{
  "num_hidden_layers": 9,
  "hidden_size": 256,
  "n_experts": 128,
  "experts_per_token": 4,
  "hidden_act": "swiglu",
  "normalize_top_k": true,
  "init_std_router": 0.0228,
  "lr_router": 0.000684,
  "norm_eps": 1e-07,
  "beta2": 0.99
}
Below are experts of layer 6 (counted from 0) of a mixture-of-experts language model. Rows are named router (the router's row for the expert), gate (a neuron's input weights, with its number), up (a neuron's input weights, with its number) and show model dimensions 0-255. Each number is 500 + 40 x the weight over its row's rms, rounded and kept within 0 to 999. Numbers have three digits each.
After each expert's rows: a language model's description of what the expert responds to. This comes from a sample of Wikipedia text that the model never trained on.

# expert 47
router:544524527519542413491451405407544527514512437559469517473449508519525521512514491558518496474528491522479468549458501585527459545486496478479511451506544490496519449494592441452479435589478468517414458535571519453493483503487478492531515435549550510512498437485481534461460498430530441520534515464468424535511509458484496533540496466523499486491500512482522516454461555577387531503509410502531448526514502569543501522509545485538454522540505474544510527485534616527435501453516534468545545480560525480527496499546492492497476447426478439436466550528512520647584522537506503538532552488499500509541479517493584450524559476518539515513484485548486476529519449526541475568444465508513526489492504475508504493504425475456495478434510460515587503466537414488527497428505528
gate1:455480507566479496506408501537465482481545514533587444538401503509510485459499524414457591494410580455540514519591516496517457557521517527456505496476502507477483529548563455470476455484497485585550549621491548525504540501479508561544447504482457483528421547469493427498503492499533473472473530573490489529516508539522534440533442475527418493501529466495449429534518519526527561521539526496492517423547563493491458491491521459435448470517475443501522474529495522468508576437547475534461398517472461508422462506533487486501460488499477488520480486473487460508463453491496622483467501406513462488518520449523510480494545564507473472501514480537507483494402484534460578473517516537465460510505505505549470554497503595534435548437513531521529460476486485458545506490428479
up1:448529516505501496502479496510451521468577562567553449539461514484561484476474562451493573448435466459518482524577528543487465558473538487448535478517529501475485528500582461451540460461458464587492518592532571532509468526428508579568480468503485476543420512504526451514505420487550529495486526585459489535480511516520478403564454472526437494520505464471507456522517515580513535525519507491538452418551549483475468464507540440446465506545468425521533525519524548485514536435512491551477386510535482501467553465518501474543417433451492471486439510523478494528507448490536607468440513432512493515519523445515546499498522537509490508469478507581474466523402475517509591522527484530461469498503485452565477515532494543484430531460498477530551473486431489476539490542482508
It responds to: Latin taxonomic endings. Word-final pieces of Latin species and genus names in biology lists, such as -ensis, -idae, -aceae, -ius, -ella.

# expert 55
router:498573519447576538495455493500492398539572500486485535435503517506535484524472510492533501517476523448461536477477487498447536556485587540436493528475493455498564499474478534545535556482579519484467475435417474553503485527489424462484466459489496488518489471505536405431527534516461477580461532514537453413453495514439422506509554505534536463512528552433508569490483480540456534467442440472487524387519568536437592505489508548529559501510438529503535562532589460435505543458523443493507467525456545489540501487511456509480468460534484531481500513524510467512485480504496458483514467568549520482483561500468528423486475489622516530492543488433447498481505520497513449483438442499478478469515538555511440475527454466493493501525541515535537563494497502491587502557539399
gate0:565435529492486480508519501504513515513506511542555513573410465504491511476457551592494449546412573516498518487576512578519478499527541525510454467486492542551509509533467440530521518567498554501542493459511475506532464469501566483410521525423456549492527550501480537505468484482546500528563471495504538539547501547513460509505551503561510524426509547536500491476503535428543512495511601464530555572563503490474466514501533489509519556521479475446496530531501531442525573532491548587518499487520513504511532504508483508510407469507492409444549475473493503477454505472533552525483488497587591563537424503534517452491536501494516495591374487438520496541571496483476527475507507477484499440521495525420510409532550549566555515437549570558464507483509571443501526447513499
up0:522425512491456514444560537474474520529527516584530480502472508492508492430501573500555454524413516531470507428527502552567498449522452479542483441492473522570471498449523437517490494559502519475542494546532525527479449487574587495537507475429519478496524548493535521484485546515537482483547480469463520507540459521479470445538593471492447490495483524477502543454523575479490435488426540497466561524583469494481522484485539578484515554492520398419485589497537590486519588519519544553469468478523497457534510505507469526537420449485517434458537531466496486486533577506492508522493446526598519524535463445560514457488491455452549443525454490489500455542561521511491494469470551433490465511536458468445499411516498560571523457463607541495538543486502561479537541514484514
It responds to: Place and people nouns. Nouns for places or persons ending a phrase, such as city, town, Manor, station, Wales, them, plus blank table cells.

# expert 4
router:492533484604558487508394422535488481549533406617524542460442462471485479483529482528483481454429501498563456441459502527443468573591513470463526492471471476483467485502542565550487447512544485498469510546510565523476484484472494478461494555566518444544433497492529422508462497396435553487446517540529426511535518501420525453545480480467445518515550497401601501501440491558490438457485486502504512477458495549521509568491554437469471478547503486549523502523537518492497510460518417479521526478457498428458509467492463538501508534463552522482499433462467428537515430482534502477430461480493487504463467491491495401505532542512454455453509504541487469497593482518497529433469492468547505542486520501491457536502503496483518431409512514525506531494492518509499559469477548
gate1:523596502533502550549520539542561458445509554503511464585542432444475482532492469514531475517475477530476509488517555464499498532501444519475502412554530505480519519489470490516449449502444532493464579432498461533492473576556475511515534515479470438451509577491534552607514504471500505522501471466629536485563531491507473490481494499488527455491572470540499533479523509525541423533504556547424464492509575551479496547518450488473511523579459515502515416558468569533491526548478534554425490465460522477501556472569533521497521458519492512511505476468521507498489570480555493488507512526538543430476605459465566515524537535462457490435468496451475469511453519505520529510528493453492389463552535504462475606501482416577501546465508538468546515541485575507495511573532468
up1:524590525551528552487465481491521493479556543529530523545536374485523516530470504542514473483438443536454455448523559492451456532475460521514476443495552475429492518478515487473489485498476502451404525515491510481529457527517451480523548515531467409511462538504553533574507475421465537499467469535554562488553571485479532496534463464417461454442575524448564524481513490553479464540486513544491500429487537491504527534474498488500482535580504532530499442555491512541533501470516536587529463448449533435480544429549497540503483417506446549503477530497480495486527547477569527458460490510546515469473566442509548471519508541471445487422498536507435434519490522477549550473519503500502443474587506436527530562498437503594539484506483517442586554516455579528454523570509514
It responds to: Surname endings. Final pieces of personal surnames and place names, often in tables or lists, such as Car-roll, Reynold-s, -son, -ley, Smith.

# expert 32
router:510511473502541519546525535503501521491518533503508516501485510505489484497408457533562569420537442505600510446490479486531476592500453533441526517478463521524452471491460466452480451516544482548538500506475454428454479521492500514538550525397550476510508526506531559473527480522507469484562502479518529543499485468483453472486521558478541519572555563544551534548544464405516519513495542485537492549516521606541436477523503558517515499455551462489446498505579535467452489504505502504382514508513577558510514478513499539494506545440451495483546451510507503525467452475524525529469454519567533465450522427486579471541463465469439519513501400577528578486543532547415522530502433442435429524520431453552501553446517562515486528472581512556456508550515500525548462498533526
gate1:472520509516503535511522504462580528499541530494506503569580529542496506536484483571478513445521433455493479509361522539534529470452446484581454495464529491561510501398513453410521513528479524498540487518538475462569476548492529583477547429579525458447464459528519451486510491544525509558475518474414533576501503502522496495508601483510580457555425582495500509480506470456486516524597487442550472533480464524497516505491454498542546503477499512507463488498479470494523427435494499430475501440492553533543484505502570505477515511481455527479504529559443522486504442475480439545521472536528478479508473469436540480507500547429484430464518431564525427490462468497444461536429500423511484527474487543500517467537491550537507586539560543536487568536461512504461484489510588
up1:504462525476548428514466474502498457480460464484453516475415449484554457492517529445511458506462535553529487458580566447451524556511573483433535488543432483494505485588490517549521479499579402515463480495470559471438469484488479441544472525476512522496529573448573545509529525455502466462506459494471491410497484463476485492484482522491421488471549423467521486514496499530492492406465510514489583462535541488525525470523494537455471499490484515415489497487497531616524564563581457575520499553502430493503555481515482546533476617505587439476481504441530527443488502531478540447550526450531503518476498519511486493504458450544553487524442527483510535451498605539511462473496456568501453534585532453531464541489484459480526461496429562532493456484534500494519523523524456
It responds to: Clause-linking conjunctions. Conjunctions and clause openers such as but, when, where, because, if, after commas, plus the f in fled or fly.

# expert 13
router:527396524577497455451495532519479491519507475450525508524470461466525431429535498541491584513521473493506492529509471518568451521456472442471499497526535501593459528480512502479473554536538469464589444517516514541507449506557463440481495505490563474435478498557511518459532461516535484475557542484502528442467513437540476458514488522467495553547527481423470464497435433503550477483487440536479488466482515521439626537469493536495516572452523516471426527492525483509486485585487478472549471456495500476515537461452562500540495492499535488480444532579497604433452493559563477550522483504526519513487524577530496626468476477509496550486468488550458557491482511477439481477535500456507501530493404464496547537501451418465455514615484472474475502410531474553543486559512467
gate0:463486493491487507471597508506546485501448552480430495529455486555463529513537463502487556451516451534448474538463513450569495507532499480553504519465482522569487526497420483500480474493438486467495474548415450473458455573542518461546470414563456491585489534546485521465509581488441469467483539559483543515463520532494519532499533550447531496495484511518441544473618502450523511467548485523502543456427540442481466521483442558562512539474438477485484523449486477534514460458462489504496450482491513489484501519493504537506498439506587508504509524516558524503466582567480591458486521485542560476499525455448516478456442475462495429587522467481488554593457531456489455493480452510479435560467524547483520518484438511519483472497561543474506597535431538543561449522591581
up0:540519529480508487541425438478442508499486435533542506439532496484545486487483527520524469565481496462569545507532487535461495468468508538466491481580541465412524477528576552467524531498565492511516482461529553512515560454491481498444533603415525500411524441443499453539502426511572492489549485447530458497539480503493484471490469450531465540489513454493548425568412470555445447519448524442497472529546419550541554457503537461466486474500541515504500503536508505466484505533521486493518533530479487481526501487509507438493512580495412471485502490469462515472499461421536440547479446499465450534534467546520488495507581541500525578399483514500508457370521478554504534478546574456540545456521467460570470493505529495491496479518434488539482413453556468458465548451444462
It responds to: Prepositions and have-verbs. Prepositions and auxiliaries after a noun or subject, chiefly with, at, by, per, has, had, have, against, gave.

# expert 6
router:513472484543486516501548459505479539465573402468554480518498508458480470492526493468497499526496517442498546512488546455577563476528488481491541531509448457456530562475416534486418561543515484470505514461460400493510490482523476571500564550533528597531534584520399542521480505511520489499531485510498470478558514484583453470499445470520525544504493476466537473485508484450430533459456524504545459476400517473504515489534445468459530511529566490520483412499461447464503541536477422528528529467466507516485523536525489549506474460520493506513399575476521498453421496466487489492527512485481484466490439477535507559529455462415487507501387533470467597522481465443512584487523470501436515426461581522508567482442501458518478491531554494491458451542568488423461553504439494
gate0:456424504513434445514539585461444519495494556503480433598561513443414562528534477513471539528514438568497562505559438495501485517454514497576541501502501533535500482486482445543424511475524460520543502485575463487502404451457519497451487477480508505468542504548504516554480489513454532508560541439506533490529476525471522473487540571475453508454423504435475450508439473531499476523523534607498467558425531501526497410490475552571504487512533480468504455568445494562454515481480566513421462485473505522472472518506447520525508491550471458533545517539438495421455555505488476509494460545521519479494432507512484547448462491502488521506496430454452492496535486568443469443530466463447545508489498462487513459553556490424568581510498449459441549532568533476448469485521448
up0:508502440503571571518493458493592438514481525524567510418498522576503476459462531508541444473513520456517466423439519563424478510515484535445461461480438477478483492492522475502599491552473504524486498541447567503492507529604501461574430498513542463509505496415556457527453478502484459510414493508544502502428530484479492530508506475506505489611532488525504502461573536472483417450481521442483482479566425482494537545491503503460488446515471474522461566416483531499516424471550418467549497529515441489456513496462539461467477521469532530410485493504552528548575431507518480480526501474505494588495516518444497460521525474536554491511499552607510476457512511506507477540477537473513454528527445538464507536460472550543457403505523534486480509459432438521562477441494517
It responds to: Section breaks and headings. Line breaks before wiki section headings and the == or === heading markers, plus bullets and list starts like See also, List.

# expert 7
router:531528491528539515513552503538461526503581579614483488583540504502452517491520546522486488533549528537506428520573553479436522542592509500529481485476478532517458492510548563500487553510463513543436524459538424522460532544496507484489473463487529484508446452410503480425521481417518471503463549524467532466527518473511566453528461474483481505486615532512556504479466484516557497517502495479442553479567558558487578474441507469474484535554493509504465515533493537448515512450561556477470457544506482436487472543499393558529493523461551535475531402490537492528511419464444520513497509446515469487529476464486566546537506552503492455504513451535478484492447485462489496549482523484469534513494475494508483448517501515510558469291492496460530512523510471489543544470518440
gate0:524518541590529453534557525450523577479502518499521510590508505538611518528466563491529492422560456567541508514522429523505589512415513470480527480524446526523453532574543543493479482437507462485505445480623510497507547475511489479422467429511553493490504470414510450495545494551547522485529520488399507464476433382440495518485484461451486567517573518456510548521563499482451570541436486531441529491468457515513528484450479521518448497520520552503490460453470500504498505527488509546547475471462519457480509490467460524503535449452453475534486553408463573513477470530434517514509488523488533422505453466486464497432435485501505581506485561512471507531489521463493512494483492469483496458482505530505604494547490502498497555540500514454397543537501535523456519523501462
up0:439514522546490459511586579493479532518537494501518522459415515504514493527523438530487497513512477540558529458485401482522523508432485402576539530507535504569515526484530443394482536496498505519468523494484539428452455495537561471473450560459531465470494494494489496570482515495523476469452396506506444494460444536444468512448501495495544523501539475478466469520419475491477516558503524551514528463481485539552490504478479553481445457458550526480405485469458429517560570472454421475479504455474480537508534447585506520443505471573539494463458530502438522540510515393458470478508488451457507499547504491504384544429506502491538429523491577544583511549541555462538444472512473553487527561482514463513515501497472497519453517482537499570545518465524493505514438419455484
It responds to: Name-initial syllables. First syllable pieces of proper names, taxon names and foreign words, such as Mar in Martensson, Ar in Aryan, Pol in Polioptila.

# expert 22
router:517532427443511483441430390498501450476473403504493515470533469469461475451555483529522377425441520525599532476488480551558437464491525435527546451487522474414542463463431456547494506483509484446522437471465555499495462515523538476471513478556532489462518488497492512446502527479544454549516487544497514545482429469478511504541551458491507459415516550524522525538505508481502525439536497488476507495486451483484557449542526508562495518464489609494561564407511513466472505450515474481447521571514590559489441541510461478558517504495505468467556519457507406529534475405561517472508470545456502529531497483442564502470485515464489520513450454455544489465488542500428455519461544563500473545502509586503516527509501500501549550435531467551512491439542450487506458496508531
gate1:493525466547510484574478513496402515490518474480535583506482504444551464420480488546506485454437506535542544559493464550479520474472562479510522505445547486488512532474578497511482497545553552543564468493527489580505465511527532492503473421516520466505453575446553457506461541462575461510489488494469507490501479521526483562448492475519480572523496464532575497510427578523486442462547490442530482499496392573496578493537490504498521587482505509484521497481575477492476486495502509506535444495505536419444547519482493462539483602558599444512503529483494479476492522463570456471481471520483485525514551512466561495426455642480524483531472502482522436457434525497510469498468492484571582526508434515478514501464515377495540490532541474551551491481511499415473478487511548
up1:532470529465487495405507497513580480500506527517483405460556522532413547544537509460498492532524474488481490438479515517508484512520443531522506514518423502489486530537404495536520486443441427454420513494494537496490497510495478553484504583497492523524584441548427543472501520501452533494531533474530488545541510482508535438593520513479514423502445487456437529507545436477506534559476500610454498539469579409494443481489543459507459439525532515549491521528464555499480506499477500476469539507493466584556473497520527525426519433464459514527512481515512522486557515524479500503525512526512565459498478459511399526587523368524485523493541477496494531546578455499487518495524492513416417512463591478525449531512517604494468530474456506438473499517523504584495506471487444
It responds to: Abstract noun suffixes. Noun endings and abstract nouns after the, his or its, such as accur-acy, notorie-ty, condolence-s, decision, treatment, name.

# expert 38
router:497473457587553407397533530504515462587508545487486475470488565468479508516548457524516522473518511464631520493445450515464490603467462524477481470553511501502489502463442482493457430491515455507564510567493431462445503491527519482477574462448432527509500594539485489481566520439514443476503560488496522489564499526531395484519523545457535440513551503485501533496489466508600492545487430467451436535501527584486444536540437535501475510488518456508490538485530487488449487482507497517527515440467480522456469470456566496501573446493500523561520513559505554524470493548476518504449522438549505476463521517511540507473481514461484494461450492496612499501555471447441514526477412430574508533449502532451502549476482488508558511521542556521499478477544561519593474497487517
gate0:452522504522526482486551475482452380496545488429492501451603554487483455525549491353541486515514495439506403437498493448510414495514540402515497481537465475502518511494600439509468417513453541516430520492547482492431553460454541523541463504536404539537455462498557497563457447527462495493510579475427552455531488465425500513525530485563523458501515421438418441522486535485500502509488515549514476540506528390502531460527504477492481507499557537561479502508434453479513500523540554455504459447512507542530519486495497507511499516536497499502537513462519448482564503517439485522540537477485467493474541482450478517586434471524489487496503450524482462492544417481525491544465509473493571552541520471457485566554494493449466457496546488482457518505515499514533474457452462
up0:510491557538486535503493484514500566498487521559503455564455461514504548502428477583556537470509553581528523498511518547474534505491457606548522526517507481456481518494457507504516568493525499427521528465499514448591476517474564438564511476472537524431544454497495511448523477496507505497496539572568444524522491597603473396495496560473503585505463582489498529458527444542540495549570505423483471495479479422529518515458467537487470500530527484491525443493498495549466457523436449483458521546464552413474420529493536408509526443546511442568495496570495513531495475536554494478440509534508540487513482523542490438410518533481498515443512590467507557543451482538505498430512499504445496491529495552497456497432515568565514532519524484531533443495506457460509522473557536
It responds to: Coordinating function words. Common connectives and prepositions joining phrases, mostly and, of, to, in, by, among, as in national and international, copies of.

# expert 30
router:461576496442505536430450467406486513452505453504531532457547462522546469508451475485466507525516522552463513515496476427476542484578494492489515511546515554602547546576536564519428478542540535432549410507479584499477453512492472517546462495509507551505445473485475448479511432581523464575501497571504512476549486439490431593492526490515515434462548566473446502526447478573437565512496536545493502455481490471512567522471482560439472444453489460476498521485489481511448526458453548534485475464474496489534544472571512527464541549505590498515518566529488466490503475506489500452509501523502423561523441419482491484489415514569512468516458534490535474489493481407524558490533540530503512503492465438566513523532552461492489522581447547483537496422458523533504521555501505
gate0:505508393528540560508468482567414446517540475498519461546492447535495412485490506509491508579523535547522459428497541530537490498562574518568462466502493524516501494550433530498567469461509549514549489504470470462525470472505490554481552490545496532514558475525525474536531512507453489569519491485536583513512536480497549440442481440509520500489519551495502485504487501461534465513493475552510431544599554452513505468537565469530522544517506556436516570507478535474568470452513500554517530495477554536555493445506560444438508447549529543466490452568477513511542452515554442566525503488511517521582461510483437419485465410470477449557553419445508504451518493553525476478550569512441548537438545480478473458425596428496512509502502525461567527522531542474510497521456452
up0:562497594501403562563512485455545499504457529488481515467427597496553514581416510545533496482519449373495510563533538537458491535424390508494484503469480503392481460455516469522496536456490462480423529496503498567523578502506486496480525574463453488475496494478437561485442507476575546431469520455512524528401511480569501563497489565496471506509492476547546459477481444484482512487518506524437537509452514530568451484493484484475521502515480482569497460485560499490499431506524450412508485496534501483381485527461494517517472553491460464455512527500462514461426526499528525527504530447516487484392528520460539533527499517542514555492427546480468480467475557507489471481483498510500464500547477579512518510509456501481497507493519464523479420492487418440473487454443521
It responds to: Table row ends. Line breaks ending a table row after a closing pipe, in results, election and route tables, and occasional LaTeX pieces like frac.

# expert 16
router:457515520528533484459542448439553508527570424493518528462432509501459501549505455434486427483433568487465463569507480512447534443584518496447498520570480489478435567477502572444558560493459514508456504488516485477434467502486535534515433492524432539583414490508438519429492462580533577478572497511523381513537515518533442512533529445512494489462495496485541458517479511578517452484552517458559488481488491501473514445507482449496503511518475500606469448523479493494455487511402447507521456534472543558475559544525478577492529536488491518513419555509532507497580495488474491421530514481448551571494484469552521514520454530519467497465531511530475494497507457492483487556558537557496515508468484424531524544536513505510541524554526510458495431555515567528468570495440454
gate0:500492443509505389564545420531498535548540538554510471522538489558528513489530485397554554514466494483529497518486535563490521470514446477486565468468511491569482443518482481517510520441602509409500459477531495546505436562524491510491496448581547518585478404545550522590541553483538503518513550488469502469534457460457464490544511494516473503518499508519514477485551514539518516459504521566559450423474468531489515450525518467616466490483486541499507547424527492556497467569508501414567508537471485524535466468532556497551591499522478542498577483566546503512520506478558577524466470602486582497556505514505573468492451533496482553523453456472422500530524548459533480562451507509489551498519544442511516533458496516505479538461528484543553464516489501473512501458456507
up0:506473531505563473465427543505488478504477425470493545461428494499454474458461470554472446446458462549516469512528469504535391527439482487536453473522532561455543530525535498507465530581486417540508548450508448436542521424435488515470522541440497485481522547487438439476499450504492526486455477487494522513552462567552506468447512505467527562447473490455496482536480507546526450531545497418440522550530522502508499545488534531443475558506531472557517460563535515440525555491520480577404484503508533527477473529475485486441419496436524468531486482433478456518496472517491390533504543468462464509423491545496467531511513561464541495454496561468498472484562442479434545501515485441510419457529487571456443436595514500504564477468495509494446493418556527543449500485491446
It responds to: List line breaks. Line breaks ending items in dash lists and before headings, plus word-initial prefixes like Al-, non-, Anti, Ben, Bou.

# expert 31
router:455527523564495479465469491523491454472480557561475581502507564436527507541470530514596560449492481533515542519444481537511466459520458466465478527555518444447511407453498446502488468548477500448523439585498527442472516557554430500500503450495516501508536554457534459513511553510475484502444480471544388528502484493545551518526532530526527496524474447549485555424545590521487450489477567535534500518527516542450509585551570514472468515540429506467483525422601492515599459493502479499464438543498500507509477504500426470460534507513478530555464481524567544549485474495494536445537459519482496448498442507447503516471472459529506521496475454509547497539528532457427520456506512541530473542543360472524440546524518572419446468470483535477465538480447535478510531518471525
gate0:511454468446507508553501498518384498526509444503484539522519484511497537437476462489467497496517498420475461492452572451555526472417490500566498432484538539488533468507485434461516485530538532467500493512565480577518529537461474517448493513477492431475475534454477493499501517512454476536423497505543486474522456473556559460565484474521491535559467518501505464454491500555491463477515444515516457435452441511484551524478576480523505446468504531445495577581539531445455484506541510544550489475503440568543526557501569444512468539444487454490488518504547435547570472532491514444488551458432549523427470460485513517522457462494488557510450526552469456502529469513521492496520519533485415467485507477529571603461508514510507480444551577552574486561566457527461486456456342
up0:486472505452456524513508469503390517521509482469493529564554523475516473464449511510431490502539487474479468474433555463533517457471510487546461444548574493493525455506515424411509486534511567452496519553531482536576452539489448506427494495460504460466489574427506488504512513554490484575429442486534471447485439504559542460549481479543469491529470514513465518441461532564470496467519451563529434464504402489521550525519581439472467439440464526487507599541530472498474523487521519543507451491467455589578499554544561419525544470517458479488515503524535472528558515533513498437536482487418506521475489504482524605473433467471506521527433481578489446549495462527509474479508540544462487462504472502513534526473508539487521497446494526493586467523536474508453488502496361
It responds to: Table statistics digits. Digits, signs and percent marks in election and sports result tables, such as 0.10, +8, 26.2%, vote counts.

# expert 19
router:525523476471514445599502507539496506488559525489522512513433522526450521490472460491496473478531547479568494516425521518548459491437551481485526505478530506540515547417452493471470475501471492554459504520453514537497471454486488524389580554507507560544506496540465521454484468501487440545556519464469547535464425473576475513494455442577472440449454538512522460501463528574523532469463472473489452484520479578465444505582493468576557469479468489577566475542526496490541499565544432497525476479535501465527500548561502511501479454514535473527565508488507511543463472480482472525487548546524481448503570519546574424482506564494430516600488536444464486447468525456543475520525505540511509474444599505487570428466543445523492573509535469539604431550477544472462470552521494
gate0:527440575525453540514500501486553469493594529510525520529480433505468511459404568481456520492477556528526533464537498487473475459490504495486464503490482451475490451477538469549475528572483523464541493539502499563504513523533462417523521572491483517474518454407485523496461541454540464507405553535556497553520481523515594455598526482463486536444534544511574549518478498506469508556464472521529538467431552513529478474573561461505511517496477472495461491507527457523565504547548511424550491489478531508538597491480498482447467469492544519478486516461525571500510554486468570519575489423433435421520505484435505550521437520535532482599509485503490471552586523483524457453468487464491451523435470562479561508484500564521559424523533506497522435465540451513490480548415542
up0:459527414484521492495481544458534523443398529510519463427506525553566463481533431482510496522534484497472519523452432461483537472530465531520549509475533545409488488557467531469547494495504480547492480491478460418477511507444559533508495487543555495440476549532540516535526483529434515445558498475484466496514526541498387469500457522529510498572486479506449558489533471478493470531529562480432525458521458513512499533448427519405485455518521504472486491446479515504383585499451419583461530553458413534402454497471466463492492584508478529500512507484472468573535511479555440432471569547484541560505448518519481455466528430503522537435486496567549464475481540566457511549443508485506520535540476493526409531488518504471467512498443529484496544500479549484508503444578513
It responds to: Infobox field labels. Field names in infobox and taxobox lists before a colon, such as Genus, Coordinates, Language, Affiliation, Media type, Born.

# expert 33
router:535469512534494550479515497477484476481457547576511473496490474535512486484528469530472557558517436514459492532524585577502442446456485508549475432567563509520541459503539499510541445496464502497513451516593508479511551504507511457461487540478523541563544413560546465574479427566495465520414612445524512544565475483561491521519454499473467479510539461483450460549513557535496529500528542543504433477512424559503557571535568521501571496481443511477496551526457533500518485504490486545504496539554426515490461520497501480545531448510466477543570436532506497510492512478560486430491494519475531519448431603512570508506485485523546456494585491498508461578507456516505533527517507514539521503527404565497502420416534506477464447386512533520475481465505532474532464495429509
gate0:537484492488526496445539566499458529551527514466566486512487394538477456504482507497542499494569491536458491543596525547544510502519439449554526522507516507502493518420452543589481529505499469508536461489592504476487503482479543484448518515489458477561608506475445485467486443535583505476524544487503512485521497550520545542540512537480605484529509499465518515453550509548508495535407450451524435561429513481482528425526516532546481488568494530479541459469450507526505431601456513495534475469476509486532511501494503551584492510421540437520517501489503487478478473555466466487479503461453470485466507471471445475474497492498490432511502486405485575500506489548510558561451514460534518536479466501442561526618447560580539497501511408491550502488496529541486403534575452
up0:451549505512491505560473440496546502460505485540441533494514592417530513519484494488426493515440513464560524454427448464453519518481568547439463486479456498503490483548524464424510445478501533512487541531404483524520517501532442533538469481509556487454384513502548537523450581447426469529500438516525485515474501440474469490471493459535426527473513504570488504557462504448482492474564513515454556432564505514522463565482501456442529493441517453512490540555535491466488538387578477542441514522501513510475500503497503477421525505599462588464476514515482511545513543448521498511528515504547546507527518505531550532531490497499495563524468506584528439491472522437495475446538453532494468464504534529537433472417526438417461483530501596503497474513493476474493583493447564
It responds to: Codes and measurements. Digits in identifiers, postal codes, model numbers and formulas, plus unit tokens like mm, km, sq, GB, MHz.

# expert 15
router:451549529496486522556457489498488493545517536531499581441487529441566530482509523527544457521482580529484550427547425516413512456554550501441461428537558469519474430515472486484530527553472460482529533467544526527490484516486403481514509467391497449526463456557527484558570517512458440545464536561466490468503464540472434463503467542521558488530554495500488538501543471530553539456577559553513503499559542577529491555465537538498459551493469557503524493484581455523538515531475455548445489472474506558571474463544420448472516531535450501492556445526487462494564485504515550503546503513435497556557484587510505451551493430578467470512556466521513512488485509488496456497472522546538516588496485531512487524562458513473532534532408554489456545450510523490448465456482501
gate0:536561548486501497558421458509505462475553502495430458435497410530544543539558518432530480487471462512524541499500440509595549500443554507559487438489408542469461549478524456491502494448483574457508499547567486492429602538549539533531597448491534483441474486451494541481517511480472434568542537484513527462440515503476563457436503460483428462577476471535574508498479558405518530545506473457374514449517537550480509609508501481479511511483558502478462497485472497493466476480448466546528498452454451491509498536532552544498510490490531503500407503511484492528528482491539471466466482484525473529533526438535531467479505494480486382438495502507534506446496460459522511520461467509530433495472510538510459490515486463537502477469599507494472483493492492535571591507511483
up0:425525566492470545534497509503507457494412483440416447450516482515488472545550463490478452512518461460532488520526507575545593459551488581566538537524477538423484424518555523523467490444457519470554526481480538454523532406558507501519565529478459508428481455449521520550585551481483505515493497592539516502490506483476481467477480534477512523564489439536462470511501459468465537481510454534480561451503521529422477511512529531470460478507519506478520556469430468487437524475465521471505488571518413505502477543537508491573579544512504497428533486522498534494471524478544527485475472502495429566416523526454518506501578497448524461370532498466533554433421542528589562486477495528495518457433536498543468481512476551487550545545494548457467488489434530504517534541512464
It responds to: Table cell spaces. The space token opening a cell in pipe-delimited tables, mostly sports scores, standings and results, before numbers or team names.

# expert 39
router:471493457523478549467474505426445496464433481502499486494525583513447438560509508503516444432434522527491503575512489543493467526474485506510492461437547539423507498516479513443485510481519511553531557459472411502534462541558550484524446483536492428499491451504466404421492431462515488560481468497503544615560473448383578526521558421554538480527409527532494503462544515444481537530512526459512547470529486496461506420546476493528520506577520571537535454472523509484531549528570521466502466485484501482500526524431459492487520482470532487488546547512519444541536546499530479495457505568456520461489502433536431503513532449515446445519556476475464524517509537553515438499498580525452526549512505426432520506517557467493534483474525523539513551539418446501485573450520455
gate1:527416473488510504481437505500539497496528479444494492512518483456517557476462493582558451513495498557535511534460473497524571478510542447527448464502525492387524551476467526558554458500582511388517521556438533460493470543500450445515525496556516482427456522472511596552469559511460452547491462433618435486556439578421522544503528449511509567548500510491512520432525466473446471524489482484531475515546501530558504527509469507534468465453454522547563518465513523475501526505580515474486510523570519542574532555491520471492481534492489414498594507474409485463495515523499573522479463522453591487448491436484513510550480470510516540447456519498487544485532541435460453443561470542500532517539535521473468480586485495549572475531479526497566544487510495498501515488528482
up1:460547496511523435535574540547512517494483539535527507472512509516508454526489503429458548516511530446540452442556529476480503468540462651501583490517449494548468447490473474535435506510500456577507467447540470515499539497515523557431470495433483506568519511502505447459511491447554513465514515484379506481495512476553449445499498496536485454416512455515498496586509523479567475464494518469443459469477518501499501479503537489478532532531480498432415476542451445494497507491425455487504561497440437472453425504523450520489529481512482580507455458487559549526485502505502453498553597470509465507565494566510521459459517516494485476527508463412543481486451467604543573560480481509543437439466485496452521507429515474474428557442531497500436415515518501474523474529531569
It responds to: Topic nouns. Content nouns and adjectives naming fields or subjects after the, of or and, such as water, music, art, cancer, metal.

# expert 0
router:460532589525424449497504508488417453554487451610513531503487508456451459464499475502535570501434479487476455518537461466468490518513461458508530496532448454498515539529554488497471451494524500495484447566591500449462545485502495449518516455393456580562490457498463462515559573530483527499461502485521466457566484544504412469463549520499447510533470438528426492467507459520513448533580521492496511588515502451590521537445490516486418524498473446465483502538512546519475519553478483497523458499494485485486413509476551475471503430546459507593502440485495456461465495495548473472472454514515483549506490556508483502481548506496517428449552490469522439559475519551451537415549480521594443515538529511518479529529449521581509539417576501488471438485508552495547510479533538
gate0:514484520540493529474524472479569546514482481472449510555476509498537566527492457477510445417473458424528450507424476466475485508474495521464503503452518449515510469565521503517509471479487520556481492546445471496506510437500522498486551475620506509500386428479454499530443501530484518422507504558464547465530489466521492516506526459554450502465506467518496599597507472475466515508455485538416531513510470573427584567523469388528527473481513442467447468513452484553548469475491456426544549481568523448543480519470540446485486529510445540497534479487522508563552495514508538494492418495442501556449488528469491489498517458498499576393437575524599508501473546530489453469502554522512434464495539517508568483470525524504463382500492491498511464490451507514533568445503524
up0:567484493452465534480493512490445439486497521507553484504505552471453452515507491497484493532542507507478491446554531571547472465526520434591550485516474526494487510470511464499467491496473476457522508469587500514463498562523466493506438547462560433519608545524516502474556457479452448552499521438466457584463464549474509509520407505512514498497473545486528441429477506555489468549517494474571498441478500520564445398486600551423454494591494558496557512496528585446448504514499474489497508513448503559432503484511478565469502523488540476467534531471455446489534539479479449439528571484551505467557483485536517467511535533448502427577523449501410463507556436476514483508475480491493548553483475424470456553482484505418488529524482483550487483477502419492488441598451468
It responds to: Sports scores and counts. Digits and number words in sports results, records and statistics, such as the 6 in 6–3, consecutive, eight, won.